config.toml
n_layer = 11
d_model = 256
n_experts = 8
normalize_top_k = false
balance_bias = false
tie_embeddings = "early"
lr = 0.000774
beta2 = 0.95
grad_clip = 1.0
steps = 8149
Below are experts of layer 4 (counted from 0) of a mixture-of-experts language model. Rows are named router (the router's row for the expert) and show model dimensions 0-255. Each number is 128 + 24 x the weight over its row's rms, rounded and kept within 0 to 255.
After each expert's rows: "mostly gets" lists some tokens that are sent to it at least half of the time. This comes from a sample of Wikipedia text that the model never trained on.

# expert 1
router [ 82 126  77  85 152  92 139 140 159 116 145  85 114 134 102 100 108 168  81 107 167 162 114 169 123 103 126  94 112 125 106 109 103 117 140 158 135 129 108 137 131 124  91 126 156 131 120 143 137 136 157 141 149 111 166 143 170 100 109 155 124 155  93 150 172 124 135 156 138 123 177 157 129 131 128 155 158 129 131 143 110 138 165 111 115  74 173 128 131 159 166 156 119 109  93 139 143 107 101 141 120 107 108 146 128 115 114 115 161 109 111 125 131 152 113 154  93  99 154  90  74 125 139 134 120  92 165 120 109  87 120  80 136 121 150  99  94 164 141 121 114  79  88 125 129 132 128 117  93 118 137 115 176 135 123  91 133 135 162 120 145 113 102 116 123 146 184 100 143 109 154 106  82 117 117 130  84 141 126 103  89 144 137 129 124 116 141 150  92 109 153 114  82 125 107 103 172 166 149 138 130 122  71 127 138 112 150 157  89 137 169 137 126 125 151 135 139 129 136 109 122 130 145 130 120 148  95 116 156 125 111 112 127 139 158 116 109 124 141  84 140 123 132 161 106 102 124 139 122 168 168 108 158 163 162 111]
mostly gets: "\"", " \"", " He", ").", " by", " | \""

# expert 7
router [126  77 108 136  88 178 155 113  99 128 118 114 127 126 155 143  89 122 153 190 114 118 117 146 150 137 104 130 171 114 129 145 142 135 169 142 117  89 146 129 125 116 129 155  98 128 105 136 100 121 113 119 135 153 106 110 151 147  92 125 136 136 143  77 131  78 123 148 121 128 138  90 130 137 153 129 152 164 191  93 136  98 117 133 152  91 122 110 129 146 138 114 156 109 152 155 120 125 128 150 118 119 109 134  78 130 148 164 166 158 116 222 104 151 164 111 129 112 131 134 120 111  90 151 136 122  99 158 130 103 167 110 140 129 157  78  92  85 134 127 144 154 149 144  84 116 135 117 132 113 107 128 145 144 135 149 110 104 132 138  82 174 117 111 173 161  87 109 102 124 117 132 175 162 141 144 128 139 106 112 156 130 127 133 166 112 143 137  95 114 132 112 119 143 117  82  83 121  97 128 137  98 137 107 127 120 112 144 125 144 149  94 130 110 136  86 134 135  97 111 161 138 140 133 134 140 109 148 149 166 165  72 137 100 124 117 121 114 103 170 162 144 166 139 148 115  98 142 148  94 131 154  87 111 112 150]
mostly gets: " or", " con", " in ", "% |", " comp", " its"

# expert 4
router [102 146  98 161 149 146 122 142 132 145 132 135 109 127 154 130 134 170  96  97 147 123 162 131 106 108 104 161 122  70 125 165 119 172 139 146 137 102 132 104 149 151 103  99 141 131 100 142 159 123  95 170 117 158 122 146 114 126 134 198 133 124 117 137 146 152 154 125 101  87 164 128 129 177 119 158 197 102 162 144 154 111 132 120 112 117 150 140 129 111 135 118 161 168 170 121 154 114 150  93 164  87 146 141 102 134  94 101 148 101 152 116 100 103 104 124  84 131 140 175 120 112 122 136 111 107 193 109 145 115 149 128 115 155 148 118 126 137 129 121 137 113 108 133 154 151 115 125 106 162 140 120 132 124 115 134 129 165 147 115 131 135 135 157  81 139 105  84  95 169 168 107 118  86 127 155 140 112 101 129 151 139  89 111 146 126 180 126 160 140 153 151 100  99  95 112 120 172 129 114 120 142 104 113 125 118 133 135 152  97 166  95 113 142 140 156 134 100 136 107 140 137 151  78 106 122 136 111  98 174 113 189 104 123 107 115 183 109 155 124 136 132 129 107 105  85 149 140 144 138 112 116 146 151 107 156]
mostly gets: " S", " B", " H", " P", " K", " T"

# expert 5
router [146 154 137 145 118 113 128 127  88 156  96 134 144 115 144  84 155 100 139 132  82  95  82 124 148 119 130 154 113 129 111  94 130 173 108 133 132 118  91  83  86  82 122 125 150  89 146 119 143 181 157 127 141 160 111 130 123 110 157  80 137 126 104 160 102 156 146 103 144  92 100 166 130  82 156 113  80 132  77 137  97 125 152 104 127 202 111 143 116 131 109 102 103 136 141 157  88 142 118  76 125 115 106 113 157 132 155  96  70  95 145  91 112 109 103 119 131 136 108 135 137 148 117 144 125 125  97 120 122 111 115 156 140  96  99 108 152 129  97 138 113 104 112 116 140 100 147  98 134 131 100 152 139 124 136 160 124 148 124  86 150  93 144  91 115 130 133 123 135 125 126 128 110 118 110 114 167 154 124 127 140 111 113 136 109 180  75 120 174 145 109  95 126 154 151 164 125 107  77 135 124 169 132 156 154 124 135 112 117 142  74 135  93 154  90 165 100 128 137 139  87 108 154 145 123 124 102 128 124 138  95  95 156 131 127 126  96 139 103 131 106 121 158 132 178 121 126 136 106 153 120 121 123 118 129  97]
mostly gets: "son", "or", "man", "ard", "ge", "er"

# expert 2
router [111  93 120 105 153 148 141 101 134 157 128 136 124 120 157 192  84 103 157 140 131 146 149 132 100 151 159 105  90 172 161 154 147  48 108 118 136 117 118 140 112 143 181 108 100 168 137 141 130 128 136 123 122 121 141 153  88 129 140 126 121 118 166 156  87 127 130 118 121 154 124  86 121  92  88 176 132 127  89 114 131 165  96 135 104 145 152 104 125  90 141 150 115 159 119 118  96 150 140 133 161 156 162 143 115 116 156 162 138 159 126 173 125 122 166 137 132 154 152 109 155 151  82 124  95 124  88 165 137 127 134 142 134 151 105 151 132 116 118 163 112 145 138 117 154 152 128 131 138  76 141 123 177  87 138 135 137 153 155 148 125 160 157 120 127 111 120 135 106  88 142 140 143 127  97  94 118  91 152 148 107 142 161  95 116  96 142 135  71 101 133 121 148 100 129 123 115 105 172 116  96 129 141 135 112 115 129 109 122 112  87 136 116 108 172  82 161 139 125 116 171 143 120 108 122 138 115 120 139 133 129 180  62 108 135 122 134 106  80 137 114 161 149 153 124 129 135 115 118 145 129 149 128  78 129 136]
mostly gets: "000", "93", "015", "90", "016", "024"

# expert 6
router [145 129 193 162 108 123 101 121 114  91 119 162 156 134 113 106 153 124 167 116  84 106 143 101 119 111 105 114 155 178 117 113 141 149 150  99 120  82 184 122 168 144 130 116 145 111 103 138 158 103 142 121 156 144  75  96 164 161 155 159 136 124 133 160 124 112 102 156 104 126 111 121 151 152 131  71 155 137 117 140 156  94 145 145 136 136 119 116 155 131 128 121 113 187  95  99 127 146 108 124 111 116 137 137 131 104 122 122 144 136 125  91 107 103 124 131 146 123 187 139 134 117 163 114 135 164 111 121 138 109 104 129 116 141  80 126 127 104 137 124 142 117 139  90  99 115 131 106 133 160 123 148  99  98 152  76  93 111 103 127 120 148 146 148  95 127 120 185 119 151 149 109 109 114 101 164 118 161 142 147 140 115  89 115 161 113 150  98 137 136  93 123 182 156 152 167 143 132 113 155 140 118 152 150 117 149 101 143 106 106 157 144 127 127 130 162 126 144 177 143  94 113 123 151 149  94 189 168  83 137 115 140 134 166 103 168 127 106 153 138  96  91 115 140 152 161 117 124 131 146 100 113 118 140 107  87]
mostly gets: "ah", "j", "av", "ik", " El", "aj"

# expert 3
router [143 138 131 107  99 126  98 126 170 136 165 119 109 148 102 106 138 134 127 139 123 153 143  87 135 147 161 112 148 111 104 116 136 115 148 116 112 184 132 169 126 161 141 109 110 141 142 127 101 104 124 103 116 110 154 136 122 108 101  99  92 134 127 114 153 151 149 111 135 182 107 109 109 131 152 125 107 102 120 130 109 163  88 144 164 149  93 159 159 164 112 151 125  93 117 138 155 114 151 178 110 155 139 138 163 126 119 120 118 122 127 192 164 132 104 104 139 136  90 139 130 129 136 130 149 143 130  81 129 178 115 116 159 132 136 182 155 142 179  86 103 154 107 144 158 125 109 198 147 129 127  88  91 167 108 139 143 102 138 137 170  81  89 115 164  93 125 133 169 134 123 152 140 170 155 129 132 147 128 147 131 130 172 131  76  98  84  98 136 121 122 159  96 136 125 140 119  95 146 137 119 137 193 151 110 139 128 140 152 127 136 136 136 102 104 114 119 111 112 133 118 134 113 146 164 146 121 126 171  73 177 114 159 135 134 128 160 138 161 145 144 139 100 116 104 118 151  84 132 112 117 133 113 164 112 134]
mostly gets: " used", " their", " him", " made", " her", " own"

# expert 0
router [155 146 143 120 139 112 143 139 154 118 116 133 133 108 114 152 150 102  93  96 172 145 112 144 146 148 125 135 100 107 145 120 114 123  67 121 117 177 116 141 130  98 133 160 130 130 149 102 125 121 113 127  99  88 117 145  94 135 112  83 145 107 155  88  99 119  86 111 141 124 137 151 110 107 112 116  95 108 133 129 126 134 120 121 115 135 115 135  84 114 105 124 139  80 170 105 139 123 114 144 118 164 122  69 164 163 106 112 110 132 130 100 161 144 133 127 151 133  75 102 183 134 166 101 129 148 127 152 111 178 109 139  87 108 156 142 119 145 106 156 162 157 171 142  94 132 102 121 161 111 166 161  96 150 111 134 165 110  90 161 108 134 128 154 155 125 137 137 138 126  73 131 140 123 160 115 131  82 126 101  87 109 127 161 133 155 142 165 127 166 159 149 153 122 125 117 162 128 136  98 153 123 100  86 135 133 139 100 140 157 105 140 165 170 120 123 122 121 103 170 136 106  89 124 104  88 159 112 108 103 124 130 147 129 126 117 110 143 132  96 142 120  86 100 107 160 128 170 150  89 160 114 176 109 172 157]
mostly gets: " first", " film", "ound", "port", "ment", " form"